config.yaml
n_layer: 12
d_model: 128
n_experts: 4
experts_per_token: 1
d_expert: 192
d_shared_expert: 0
activation: "swiglu"
moe_layers: [1, 2, 3, 4, 5, 6, 7, 8, 9, 10, 11]
router_score: "sigmoid"
normalize_top_k: false
routed_scale: 2.0
balance_loss: 0.0072
balance_bias: false
init_std_router: 0.0293
lr_router: 0.00147
n_head: 2
n_kv_head: 2
head_dim: 64
vocab_size: 16384
norm: "rmsnorm"
norm_place: "pre"
norm_eps: 1e-06
positions: "rope"
rope_base: 10000.0
rope_fraction: 1.0
qk_norm: false
attn_scale: 0.125
tie_embeddings: false
parallel_block: false
init: "normal"
init_std_qkv: 0.0442
init_std_o: 0.0
init_std_up: 0.0442
init_std_down: 0.0
optimizer: "adam_variant"
lr: 0.00271
beta1: 0.9
beta2: 0.98
weight_decay: 0.084
lr_head: 0.0114
grad_clip: 2.0
warmup_steps: 206
schedule: "cos"
final_lr_fraction: 0.03
batch_tokens: 65536
seq_len: 512
doc_mask: false
train_tokens: 378400000
steps: 5774
dataset: "wikipedia_en"
Below are experts of layer 7 (counted from 0) of a mixture-of-experts language model. Rows are named down (a neuron's output weights, with its number) and show model dimensions 0-63. Each number is 128 + 32 x the weight over its row's rms, rounded and kept within 0 to 255. Numbers have three digits each.
Before each expert's rows: a language model's description of what the expert responds to. This comes from a sample of Wikipedia text that the model never trained on.

# expert 3
What it handles: Function words, sentence breaks. Prepositions, articles, commas, periods, paragraph breaks and section-heading markers between clauses, such as of, between, during, period plus paragraph break.
down0:092151127153112113166199098154166140122115203111075147112092122107130117159143093189122100093158151109141095167110173161074120151162164130100161115167094087149125068144110149104165129116112177
down1:132201131064128119102137112141193197102125177147132148115171133113214098087110098222116173129060112103129111127126140146117079164147184106106129188165105132123119079050088115235136151134094166
down2:143115117179133120152179083181166121132040115131118114127034150160072103099148140241099161099130155107126079135133103116113111128136194140174130119136126119143105115109124150110158082158150116
down3:138157143114070116157206121093105161121103109147136088114111132116098163148116125130089198100120178139188131142095125101222204056117137089110122129147117106136080135121124123118141122107151163
down4:069086195118126169066143121133191119114157113128129187129050118096095180141123139125145129125144096109093155105160127087124122107114116136159142169156128064136146131145088099182145134123124108
down5:130136120133088166149091142169129123098172132168124129167147169118132104100155158000209171143099100127145160107076176117124126106067118114117150141099104160123098139114138113131124102143137082
down6:195075111096102128150083091100106129133161160128092110145061119116134181109100122086150101109103123130100161155166100130098110126116157110136224136136176110134118145104099107109107121120132107
down7:066163119087060086109158148101109177131084103107180175151139161162114154090150113195116129130081125144175069195067187148155161094139193157167143116121086131133129128101137165082134051125085149
down8:091153159087191171110109060152103130133127092157177122150116131108146125131169155094067092125182068139118120112123098117174128107168159162100097127145160103080144113172123132125117146165126111
down9:103163110118174047140145202137135156084094133178123144141162118162108140086118136099134060035069129085111149169120079132135152089165120156167098178146107096168102078139065175141157067115124064
down10:109086121117113063144102089102194137128119151154165170167106121071154053084125142061099031052082118092127087145087097119132155136128112108079172154095165118079118109107119191136166136183080108
down11:125159106080128157159149136172101138103116136101107121148155190144121089170197148124086124138206106158182137119104142165099161117115142170082116145131132135086094127196132125177171155096133067
down12:132077148106129102126107133136142053147118132177158082117065141101143165182102176112142128136102147157124162103122170143160154158100102099110093121116086095135115124149144131057081120138113112
down13:169155117121090117147112119185133103167147214111159140142177064099106140129072140185115094141157127150147096131148204147132128180146153109147193169116105111106112136087208142054113109170129133
down14:152160119086146132160130114144151153084145136093137113143071114127171118165115131094121101143103181144139164106118145159125105118149099103189068043143143121121106171092152146096125119145202174
down15:143070126159110155106091075171156099156142096183103111121122125133097112132160166255132130149129090141112074158154139090121125178108188106135128108102125145136117081136103115114175136071112080
down16:106157094146127137118133144104125104104110106177100161111108159151136168043121181066141186134119092119137136171119129166113170123138193130119206191107123117137147094098146149155163158125123081
down17:123129099110094144130179150094137090132167176149170100105124150114097146050075099140129150108168128151115121141117093127081172149111158131148129127159078125200101190140171145107144120122156101
down18:119110145112117164127101138172093172116146134121172100136111155192114119060098178116119124097069133093084155121109069084108095130154122131121124129082120159064144105094143102136155101133104081
down19:136099141121086147137115167098165084140119139079126078154187105109126122131076100089164127099138060128108161162127172157130162134148103136136217119142162151139158134067144101157092099129122078
down20:101142198110174151156113146153119139161166159121151085128138072115056097150140203083094107099094122165111173085145110111125160114129092160170108121057139137168141167131064160134112099121121153
down21:093088169149106125133104147085214140089141131159132120104087096192128220073167091083117146116153135153182189122121109086142100146165119117086160129099116171170128146074085117163174101111176142

# expert 2
What it handles: Names and content nouns. Proper-name pieces and ordinary content nouns or adjectives, often ending a word, such as Mc, James, Carolina, Naples, climate, wealth.
down0:143135159179063059150176107201110145154079155133085152143069151135127194156098120072134117102196168124122116212113140123101093153152106089065155099135093093132108101123148146101109130130100181
down1:115190101110125139154126122109179140108118156105133195093162126141126138107111104203102122099119129146127103157142144122125103167137187111090179188201123124107149083049085072145172174155133105
down2:129135084154151136125155110154125172075108151165112162056092177151106113096087101233056150131124128131109089160150141125140151116111153145136115144111129145180119112105144145129163117134192165
down3:168124129123113153122151115082119140128073099173140116103125194127118179162099151073083164082127180084169134168089141129207191086127163110084116185104107112113126145157132134116131152126119126
down4:071094157147122177138112138097186114120137061107142172134045149152111128133154156174123147126118107142102161113158111075066119147136094158161151145127153070165150157119137106189142100095142100
down5:115128103133129121177116119169165111122123136170116108174106161135106085123127154002172176127099137120129147117137183144106159141058089109133107168134114143116101155123143110116130134145141043
down6:206068155135140108141139117129090132145156192120128113121081098182165135118089083113168145096070103125128111173148142131141149095089164130106209167155200110116137144101111104137153094121157102
down7:066116110094124083164106145162145168126128141134167107114114155110146155077180122201098083095102112112100101152128164132181147147169199113163116106084118100152142127119151147095069096105175158
down8:096102178066126165086149089169155172101119104155125140127139085126118140091183132116113110105139076091117152106093118119143097128134153152142084130154182111107137156172116097166111109137141124
down9:076157118193153049129145151113136117143121137177143163103157100132072119045155124109056036051090160102101120177077157127139130103157133183151106154102117128159108107130151162136142076122134108
down10:085121111181134088126088106131084091124082130162191140150148139099125079125185131144086119030106081097128150075074107111121167116101163109062156142104153139100043178131098214114129163121089148
down11:166118115105114178138166153144099155120136135123078099120087128136116134128186130180150097123209088112159124090105117179133109138104060207116105079094181089137167125159141115105159176134123105
down12:130082143173127125168103117159145117145135085165122110155045175120136136157105144105155092174056117124126174115085174114154130153132117111107105155057131101173070086096122137089130126147131129
down13:165145124160063142137117138166130081164160202100155139141144077116108147173097137121154147081122150147087131148137182127150135180111151094101219151155125089097120149133091147040102123128109122
down14:154155164101093119179131153148123154067143128095149099149112139160135119186092116080127142148107126170121195077125119104150083126124096105141050098094132109137110129112182096087100159178205170
down15:099111133146126173102122100159141100140133055163095140119102128082109139096219166255181172170142135128086106191132199091081150151108139148154139097123106148125097088159149104158119131083129100
down16:124147090151137103118141150072097095095099149172137142117115138153142122103145168114101144163137115113180132178120174133101137104121178151142183198117141123133141100109143160174150140124105130
down17:097118106144086077135168179085165096121147178152132109143131170093114119074086092210163147126164127180140110176092120115092177137066110102165144127122138099180129127181149109128145133120145136
down18:112116142153136141124089097150070130120135136143176149148107112183140177099145144057094191147090150099079154070093109101094154084142115107109100156111106152075108121138124118127163083165129111
down19:161139142119112096165147144109191041154165168029129105142204169101176108189123114088179147123119078159121151153124142165163127123115155138133179111142139112119141108072111143144159109160134119
down20:080141137094152088072171179175129167166160164156145113124201089107109122123153177084111080102095093139119193130157119108115135105103095163198111070067152101129158154085098166121133137101153119
down21:097092157156077105146087151093217121119142142188135157157130105153079205090138144052135111100108101133169140149144088067127138125162120125130137138093154160138130154098124151093141114114176134

# expert 1
What it handles: Mid-word fragments. Word-piece fragments inside longer words and spaces before numbers, such as f-erv-ently, dev-ast-ated, t-ent-ative, and ordinal th.
down0:107125109168092091143187157159128161146084114086066141135125134138145129146164068217109142123181123131126079159094132117100103155157148136090133103165083108146116076098138182100202135102097225
down1:103141103090151091126101094136179149109174184124119160078190128119139131126087071199118119148107111081114091136120088146121065140130154114114134179182133091110077085049122156178158130116104132
down2:138140112207107119110188124132165127115108109207124116110088178140130099098151082217094099159143110106144132184140070102157125138106176137148099092150106093153128092143182171113194091169121181
down3:149208138126108161147175119101089148143075073199123065100115191116097184145139148101082180093134153127191133139113118145228155068142117086104107172101099109155113130108144141138142169116107135
down4:093060107170112191083130135183144103136145134113123163122017092160155148166146146171151140153119059105068187138137120093062140136145086131128140151136151041150154127154112123180108122109125108
down5:173129143128106125153112136206157133127149150128122142175103141154132099103138190026185145129105077143154145107140151082132155119133119139106152156057112132157122153080108129129174074144141078
down6:170080136124125118140130126072045126114166159133117141120104135157167148142113136084182111097118133135108137132141128119131130091101175169096180158140199109137142142136118104093117096122118162
down7:076129114093065086108136138115134147145132079051103178130075182166123140114130137163113122105162099107139073180114192086145152093114220114169126143135105114139108126122116130140104094127157157
down8:123126152083146162131134085144089104141125084119130109115111122135128155097161166085075091109147107117118144110098114118190141130159182113136132142151150109107135138168090138152069133157157119
down9:082165135141165102141129189144171141141076172183154126104120096132113163075146188068102112036131117134115131159128129161142124060167082134139098175144150152122120108107089125167148086135116095
down10:135091140156129101131115113109127123113089146175165143158103142136114084088178069107106105067141121080148081130143097103106175139073141111090122119128202121085116100126131155126097115140142127
down11:191079128122121116102193128152108142119140176088090109106124168096092091155152176134129134105218108143181132156104181109178142162093128150149109128088103125126121100216086139178132141082095106
down12:094068129149119125134095123141186135160135104186122119143056160162173153157088148140152103182124175123149190114110159139118142170118074107115124145079112125159093098127117125098080120140105155
down13:206150095112115153154116175158130098143147171132148195135107089113139143176087148197144150135138137125167114146159144078168139143197178130110202138181165115112136164152167140037119088125128135
down14:125164108110176134124205156181145154130110135083137106158176132103111149111116087183106118166137089091164156127114161128102116143154115094161104073145102121103159177087187157058107157133197123
down15:119120154166057161147126108154117138130126093170121135124121156124125113130176147255149106139104134147110122167105117069147177157154191186127124161073105137164100049093156144140141146069138092
down16:124168101156136096130145113113116102064087100116106157109106163180155151090129140137161162129112025113162144145119149140130130130102175118131154139068157119174137112104156169156137143135115140
down17:146195129099084112178178146115142161184123159144138077148107163094136103093079112163137153094187161107186115192090112132110180157092128118117139110148111069157116110199137166141121122121158139
down18:112140138135126148093095153143068154091125114155139146167136105166131116106095144117096107102072176112123161127075086084139147174130097175101108145053120120049148144113171106101173073136109083
down19:130148126125125115155141178110156061130109156086098091150215095067148089157049102057155128109148115132109150197085120123142118116138117145144151089136183137134176114096115107116113113131088129
down20:072177158090131126140127147171119186132135172109094092108154068139119089109146160083112104081120104160129174090178132104151133106146105158166128093126126128194145189107077165157099108122164146
down21:126113150140109109114094151101179165122164134101142192109133107193179141058113123106074148100127142121157158132129095056171088121143109087127155121126145165169141160105113139116132066175150111

# expert 0
What it handles: Tables, infobox, numbers. Table pipes, infobox field labels, units, decimal points and number words in census, sports and geography data, such as |, Elevation, km, three.
down0:141145152118128088165163111151119181147105129107104187112146123171119099134150130210105157149125132123093084172105146120099133127156168104133130097126083088148172119116125172136168109133154208
down1:105177134087097144116131133150145175140151161163155155092138122131159119081096138172128127129139104088121126152125122137124038152159197095119154144162161141101135050099109104217160182164055136
down2:118129092175108121115135125180166136116101108141134089122055165173104080085164103246097121131141136131113081148101065119138113153083139120166172117088092145141143103142121157109148086130127151
down3:134151144135104157173203128090093145151037087172125080150101167114137176140103145122079157126136152091177168104126144120201194083126143099111100190133128126119115143119156135121120152096152145
down4:064057169157124130098163147103206063138153105102125179123064112170129169109143115099127133113100103137084158121109166091095138090079099130125129173140106077159132109173073077169152143089133168
down5:136133150105081145136110114172144136112164119126150124168189146096160092095112159000175156156102086093174152144111167117139172131095107131111138136063108149107106142104122105141155143185148052
down6:194071148114149091171148119060063176093142194109125097138114137100150176146111132116164117118097132159114111092153130143103118119113150115127185118130185111117104104082111084110131114097143111
down7:069144154108124115121106143183158118143078093129135183135090178177203161082140104185100154129080130092172096197110176043143116110109186115161157167119124066148120087109112151124123091111135143
down8:082153139118148137151079080134124092091093125163141113133107118136155145104186173071057074117123123111159110097144115131145143122170191131122122088132163110097123121149118147162150153186139121
down9:074164088143158081095150174131127137116088155142136155128123102157091106081154147116095093011109121096123131182120100159138138103167151141163117149155092106125102119132055154175142082101115089
down10:123080082143137099168093111098124143115105097144154124127133182158135098139130162049105096067114090131146087082126094133102155079131128129101122132063127141146074092099103184151139135111157116
down11:171102140104127141146168087197098149079118148104087161139136173125091094163202162141110117105226116136212120164095142143116144145139136155132133116118193138129119123180118127130133159129112104
down12:101078140134098124107115141117147084166129100152140106077062208103189100157093138140151117149107167127098207106144117106152157159153086144137119167125098101110125182115144147093102123172107137
down13:181146112117074153150115194177140112125142174090119139135138093114077140185091130157151136164173160135078141206182148136121140154136147139162183144075139119149085163158125149045112083119122153
down14:138162156126143115184151126137129142139147194094169105137117106137149106115092165112116119101093136111165173119114148133122102134185090124177104061130136111122134184131138124060150164131196130
down15:089142079120083191145097094179123089136136117171094157080139117136152118102150159254153113182101092125087065171095143080102145139128177104105103119110139119167088063147171129155194111058138108
down16:134145088123153110110137151112132095088136131138103128158100148197169206079112185082139171166140098096137147143143127143112149105156182138151153127105110106128162140107140178176131139157109134
down17:154154118144086112169158175123141127123157183190175124138135143082086149099118097150185140119127091117119159171127116142070181146089143143140082112172061126152127146165158125143117079144163149
down18:147162141157106134122105125164130168101152146184147155112122133213108121129161148105064133115059171116084137146107101068144125146120113105116096145096123148098142095137172106145178085097110055
down19:123146139135172130133133133128137074141148144082121114161205087041118130170079145104170134173116104096103134093121135163158128145138098142106175130071165108177177137106126069168122146159115106
down20:119177220097158145132148123147126136144149184094147101119143063136135068161115192046107101114118116180137189111140116094119120106111109137155085087067147111126101162101065159114148088124118099
down21:110106112153094143182132149121195174117128127152131147108122101178120207108169091048118141102121134125107179157149119069146071110169114120090132122142128194153160143082113118177147108122172148